config.toml
d_model = 192
experts_per_token = 1
d_expert = 288
moe_layers = [1, 2, 3, 4, 5, 6, 7, 8, 9, 10, 11]
normalize_top_k = false
routed_scale = 1.0
balance_bias = false
lr_router = 0.00102
vocab_size = 18006
tie_embeddings = false
beta1 = 0.95
train_tokens = 663400000
Below are experts of layer 7 (counted from 0) of a mixture-of-experts language model. Rows are named router (the router's row for the expert), down (a neuron's output weights, with its number) and show model dimensions 0-191. Each number is 128 + 24 x the weight over its row's rms, rounded and kept within 0 to 255.
After each expert's rows: "raises" lists some tokens whose logits its average output raises strongly, later layers aside. This comes from a sample of Wikipedia text that the model never trained on.

# expert 5
router [136 107 145 122 136 137 103 142 125 116 101 120 157  88 145 119 128 152 134 142 112 111 151 139 131 102 128 166 101 119 137 120 124 132  67 155  75 112 110 126 109 139 101 115 115 140 133 158 126 114 158 134 147 118 144 158 159 120  98 169 115 136  99 155 146 133 148 142 138 117 110 141 111 103 148 139 127 210 112 140 123 142 131 136 123 145  80 142 174 140 140  87 150 137 114 104 123 102 127  86 109 106  69 127 126 132  73 142 124 152 125 122  91 117 126 136 132 122 138 105 146 122 152 109 129 147 159 121  83 103 147 133  84  70 123 144 150 126  98 127 192  94 139 116 116 154  97 100 180 163 126 118 133  86 126  97 139 153 136 118 142 147 134 133 145 157 126 127 134  96 132 135 113 139 115 121 114 160 159 108 110 133 170 162 103 142 162 131 143 211  76 118]
down0 [167 175 131 153 108 113 118 170 150  94 125 149 116 147 100 109 144 142 138 121 151 116  96 177 120 143 151 170 128 186 139 153 135 140 115 146  92 152 133 137 106 125 127 138 122  86  89 141  94 158 131 115  86 112 134 177 115 115 109 180 112 112 136 118 118 151 102 107  96 137 136 137 131 132 144  99  96 175 118 164 127 138 140 120 139 108 127 149 122 146 112 148 121 126  82 132 135 147 165  78 109 151 103 104  86 101  89 125 100 120 122 144 148 137 138 139 116 128 133 152 136 105 103 122 116 134 130 113 112 140 106 118 110 163 150 152 169 149 163 100 158 118  92 130 122 179 120 121 139 137 181 158 137  90 141 105 105 105  83 175 145 102 153 109 137 130 149 181 128 107 131 131 148 142 145 139  84 135 144 121 108 109 104 159 180 157 124 102 144 114 162 173]
raises: "\n", " That", " In", " This", " Since", " It"

# expert 22
router [ 86 128 149  98 138 131 132 139 106 128  90 100 145  88 133 109 140 173 138 165 147 114 102 166 114 155 114 148  90 108 135 131 135 139  78 149  98 131 127 117 162 166 156 158 129 111  92 163 143 117 166 160 135 124 160 155 154  57 115 124  96 100  98 140 144  62 156 183 129 121 124 105 122 119 118 135 137  98 167 109 147 109 118 133 125 102 121 154  77 126 148 134 146 127 123 173 119 136 134 103 119 117 141 129 123 121 149 104 126 112 114 119 121 191 106 124  89 111 115 156 132  98 147  85 151 137 135 112 160 110 142 156 134 135 128  88 122 136 111 103 107  78 133 107 104  93 151 106  67 162 121 125 141 144 134 158  94 152 151 140 123 119 122 114 125 169 138 151 156  76 143 137 149 139 104 110 111 125 148 105 155  82 143 120 131 137  97 122 137 114 139 122]
down1 [123 140 152  97 128 108 132 157 112  93 144 122 144 109 168 150 103 141  74 133 116  45 111 102 139 148 101 159 132 124 115 175 177 140 133 156 148 104 162 124 131 119 116 150  95  99 137 108 132 125 108 142 133 107 104 152 132 144 127 138 139  93 125 127 116 147 136 133 145 138  80 127 105 106 132 109 117 113 129 110 107 129 136 112 117 123  66 141 104 127 100  92  99 126 163 139 162  96 120 111 119  81 124 134 124 165 134  75 169 156  87 119 130 109 167 102 165 122  94  91 138 126 143 167  94 125 135 104 114 160 129 126 133 144  98 113  91 155 160 139 128  91 142 141 165 151 133 124 143 108 133 143 128 141 129 103 135 124  75 102 133 114 121 154 108 130 119  86 161 135 110 108 147 164 118 102 113 148 102 100 147 108 121  82  50 131 117 108 139  92 122 113]
raises: "-", "ional", "ess", "enn", "-in", "19"

# expert 27
router [141 130 141 130 140 139  92  90 167 176 141 108 146 148 147 117 149 140 120 156 136 139  89 114 134 143 159 100 120 103 144 133 154 118 144 106 160 114 132 117 115 159 145 154 124 172  97 162 149 129 127 135 153 160 151 147  93 157  81 141 119 108  95 117 145 137 159  95 149 136  82 154 153 125 113 137 131 124 192 111 153 102 107 132 132 120  98 149 119  71 156 121 156 149 131  66 111 105 151 110 111 123 115 192 140 137 144 146 126 151 119 114 113 140 109 160  99 186 109 123 124  87  46 124 105 139 149 105 159 111 151 133 108 116 120 142 127 129 119 150  94  95 111 175 100 136 145 105 148 120 127 132 130 158 131 131 182 158 136  86 130 148 117 113 136 143 125 142 131 147 157 102 137 103 134  98 104 157 108  86  81 144 127 109 120 120 119 131 135  94 141 113]
down0 [146 170 118 159 185 134 140 156 167 116 124 144 142 142 150 130 124 144 176 133 156 110 144 135  83  75 122 129 104 136 160 155  54 133 138 117 181 134  97 123 111  91 105 127 107 155 133 146 146 129 128  92 160 137 141 112  86 124 144 128 152 137 109 113 110 138 132 110 126 135  85 135 142  88 138 150 123 129 109 138 133 140 186 123 153  86 131 140  99 104 114 163 168 137  31 165 134 130 114 135 112 120  82 135  91 126  98 125 119 153 132 122 123 118 144 116 129 130 100 151 103 112 124 116  92 170 114 149  83 138 145 124 134 119 126  74 114 132  97 169 152 140 139 130 144 110 102 130 111 177 160 116 100 110  86 131 133 128  91 155 105 136 133 116 135 143 137 140 142 139  90 121 132 110 124 113 149 113 105 143 109 142 130  96 114 132 118 116 124  72 157 134]
raises: "rose", "ful", "my", "fully", "sey", "lete"

# expert 10
router [118 137 129  85 140 150  98 151 114 133 155 147 167  92 142 182 130 114 129 133  73 111  90 123 112 173 107 113 132 100  54 125 133 144 110 149 117 108  88  98  93 119 159 106 109 124 142 147  54 134 141 144 131 102  88 132 139 148 115  51  86  72  95 125 139 127 167 121 146 130 119 115  95 131 113 150 135 141 104 112 135 110 152 131 108 133 110 163 140 162 148 160 116 135 123  82 115 119 140 143 100 106 182 101 128 119 136 107  94  89 120 123 112 106 100 157  76 100 136 128 142 126 132 122 145 130 136 117 133 146 136  95  88 148 111  87 127 119 131 132 112 104 119 111 110 136 141 100 149  96 128 121 146 147 108 123 122 118 150 120 132 173 120 123 137 146 144 150 150 135 139 125 156 119 108  94 108 130  92 122  93 137 125 120  84 121  86 143 149 103 171 127]
down1 [118 107 126 117 127 115  93 100 120 147 128 172 142 121 142 123 127 134 115 125 162 116 134 109 137 136 133 155 129 155 112 137 151 150 146 124 124 176 137 174 141  99 126 143 133 119  95 154 143  73 119 125 182 112 131 186  70 174 133  66 148 114 124 160  88  91 126 147 132 131 138 116 110 123 124 147 116 155 143 127 153  96 153 114 151 164 107 189  81 133 112 139 145 141 110 138 149 130 139 132 108 136 157 119 157  96 157 102 129 152 126 142 174 119 160 146 136 128 150  77 141 107 128 161 131 170 124 149 124 144 150 125  77 109 127 100 109 133 143 126 116 163 126 131 143 122  87  86 152 158 126 144 137 110 128 109 112 110 183  87 199 168 154 129 110 116 102 140 120 132 135 147 113 117 142  72 121 134 129 137 134 129  89 151 108 134 133 139 149  94  90 110]
raises: "-", " as", "\n", " in", " from", " they"

# expert 20
router [146 145 150 110 137 144 104 101 111 131 185 104 151 135 149 102 140 181 154 126 156 121 129 122 122  64 100 163 157 110 136 147 150 136 120 178  95 121 150 179 134 115 109 128 126 115 106  89 155 141 136 156 144  94  84 140 158 120 105 147  97  89 152 120 132 131  35 124 132 109 110 102  97 141 122 142 128 119 113 111 150 135 104 127 118 104 102 152 147 121 126 111 128 128 123 108 113 155 157 151 102 109  91 119 156 111 142  80 114 159 118 121 104 129 160 110  93 108 157 140 135  97 154 180 133 132  99 119 146  78 148  98 154 135 106 146 118 122 124 102  86 125 165 113 142 172 169 118 131  96 119 109 135 163 136 105 100 138 154 114 127 170 121 113 124 118 156 148 129 140 133 123 130 118 131 113 132  73 134  85 166 140 154 101  93 127 140 129 132  98 138 112]
down0 [114  96 139 130 118  91 128 178 131 134 149 134 146 108 134 129 102 139 106 120 128 164 172 135 132 144 146 117 152 159 116 152 119 111 104 115  89 109 117 133 146 101 135 178 107 106 166 146 146 137 144 141 127 167 165 148  66 138  97 102 148  84 133 153 173 121 186 132 143 138 119 143 126 166 133  82 121 110 163 142 136 172 124 140 131 146 130  88 133 128 143 126 118  97 132 186 112  94 155  95  79 102 138  91 137  91 145  85 152 146 137 138  82 120  95 112 145 116 139 138 126 162  98 123 109  91 127 125 152 178 136 146 134 149 137 131 151  97 131 127  91 133 154  90 149 120 132  96 137 132 166 154 146 132 101 119 122 100 123 133 138 116  97 112 176 143 141 121  95 150 110 135 142 150 150 152 124 132 141  88 169 107 126 127 153 175  73 128 120 138 101 126]
raises: "ful", " themselves", "ise", "ry", "-", "rie"

# expert 28
router [105 129 151 128 138 136  99  88 119 169 130  79  56 140  88 136 118 109 139 171 168 108 137 106 111 133 129 132 122 145  98 153 142 128 141 103 176 116 134  96 139 134 101 151 116 102  95 101 121 128  76 159 129  86 153 129 150 147 122 154 119 135 167 154 139 154 157 100 147 140 147 111 107 114 117 116 162 131 144 100 135 105 123 126 130 137 167  78 147 139 165 128 125 129 122 142 134 176 159 143 132 182 137  88 165 112 104  76 108 114 138 113 116 167 121 143 116 166 136 133 118 182 123 165 106 128 178 125 132 111 137 132 109  95 163 124 154 113 107 119 113  89 150 115  86  85 104 110  90 158 138 152 117 129 120  89  93 139 134 162 129 103 119 119 117 153 158 125 111 137 140 126 140 104  81  97 105 119 151 152 128 139 104 131 100 104 104 135 150 107 155 124]
down0 [105 150 132 142 109 165 132 151 107  86 143 131 147 121  74 121 171 112 130 175 120 124 161 120 105 148  99 141 142 114 147 161 131 161 127 136 138 126 185  83 118  95  95 157  94  91  91 132 162  80 101 113 111 138 165 118 115 134 125 109 122 145 148 135  70 132  78 110 141 115 134 134 157 129 109 140 174 116 111 100 138 113 142 161 131 157 111 104 113 146  90 108  95 127  85 137 114 148 115 147 178 118 120  93 141 105 121 126 148  77 127 132  95 146 129 156 127 136 121 112 119 158 101 130 140 154 123 111 129 145 123 105 103 134  92  90 108 149 167 113 134 133 143 141 159 105 140 158 130 106 150 149 108 112 142 136 147 149 122  80 128  99 120 120 185 135 169  96  94 114 130 158  88  73 125 125 151 128 127 152 107  91 151 142 177 145 123  95 133 122 132 129]
raises: "tar", " exchange", " themselves", "'s", "rose"

# expert 15
router [ 79 125 101 118 152 135  90 118 127 114 126  95 107 139 125  97 116 127 148 144 125 130 102 148 132  85 109 152 171 140 164 145 130 140 141 149  97 115 137 109 130 157 119 123 110 116 109  96 152 142 147 154 145 165 154 150 157 136  88 133  83  76 125 141 140 143 133 192 138  73 102  73  97 129 142 152 148 126 109 130 145 122 116 145 134  85 118 141 111 122 169 124 152 126 146 134 109 152 153 166 117 124 132 117 104 130 159 144  90 113 130 127 121 149 130 178 159 144 142 139 121 154 136  94 150 134  87 108  90 158 143 160 157 111 130 171 111 127  97 107 119  96 121 184 214 101 153 118  94 116 126 142 149 130 126  90 154 160 130 150 104  54 121 135 128 143 121 143 106 125 139 117 140 111 130 103 109 128 143 131 133 154 128 112  82 149 146 137 122 105 158 113]
down0 [178 122 161 127 161 139  97 135 120  98 147 187 147 142 124 144 124 122 162 119 167  83 114 136  92 187 128 111 200  74 124 118 103 126 131 133 116  89 107 134 112 140 155 113 114 135 114 135 109 122 117 107 118 130 129 113  93 136  93 110 131 104 120 149 158 135 121 137 130 120 160 118 106 106  67 108  82 151 137 142 144  86 144 119 124 158 121 148 121  87 123 134 116 156 137 102 110 114 135 117 118  98 114 108  94 106 129 107 156 150 124 146 125 125 132 137 136  74  98 145 148 159 161 116 130 162 115 135 163  91 154 127 135 134 102 136 121 124 139 147 123 112 157 127 121 130 134 130 120 123 139  67 108 142  96 114 117 128 158 121  89 142 173  85 120 169 132 100 170 127 101  79 135 118 137 122 110 154 156 110 105 199 102 130 125 156 101 108 113 182 137 125]
raises: "ise", "ster", "rie", "rose", "pt", "ry"

# expert 3
router [142 146 140 126 136 136 114 191 135 112 123  98 136 115 148 105 145 132 137 167 131 116 119 104 126 159 147 109  89 100 112 138 140 118 121 142 109 141 142 147 140 145  78 125 131 113 106 167 154 105 110 170 133  89 142 137 150 128 135 152 118 202 125  67 136 134  88 103 133 131 111 105 121 116 115 124 118 125 168 108 110 102 128 156 116 126 135  76 127 119 135 139 145 129 121 137 115 133 134 113 119 106 120 150 119 128  89 154 115 131 140 129 117 205 107 177  91 132 138 170 151 125 147 159 134 144 159 135 141 105 130 140 116  77 108 147 137 106 137 134 150 208 153 129 124 145 115 118 153 107 148 142 135 133 135 105 123 143 117 120 117 157 115 115 147 101 156 160  48 147 152 101 157 125 128  90 121 188 137 175 110  87 131 128 125 120 176 120 139 170 123 109]
down1 [165 107 133 132 119 153 162 107 123 118 124 149 117 103 110 137  87 144 129 154 117 111 131  94 152 158 132 153 124 143 146 121 114 176 106 101 113 116 111 105  98 124 136  91 112 118 129  72 130 153 133 151 105 143 100 148 118 158 147 153 143 115 117  89 155  92 160 115 145 136 124 114 112 142 114 124 119 149 147 116 131 133 116 134 119 136 146 166  77 102 125  94 145 105 117 198 195 125 106 160 106 137  66 129  69 143 177 131 128 170 101 147 143 143 112 140 131 136 124 151 137 149 147 112 172 136 141  81 109 106 154  94  87 130 120 136 100 127 111 137 111 145 129 107  97 149 109 113 117 124 144 121 115 122 108 118 177 142  96  98 146  93 134 113 109 161  80  98  98 139 132 119 137 124  96 134 140 150 143 119 155 160 172 131 173 115 138 148 151  96 106  69]
raises: "\n", "\n ", "ke,"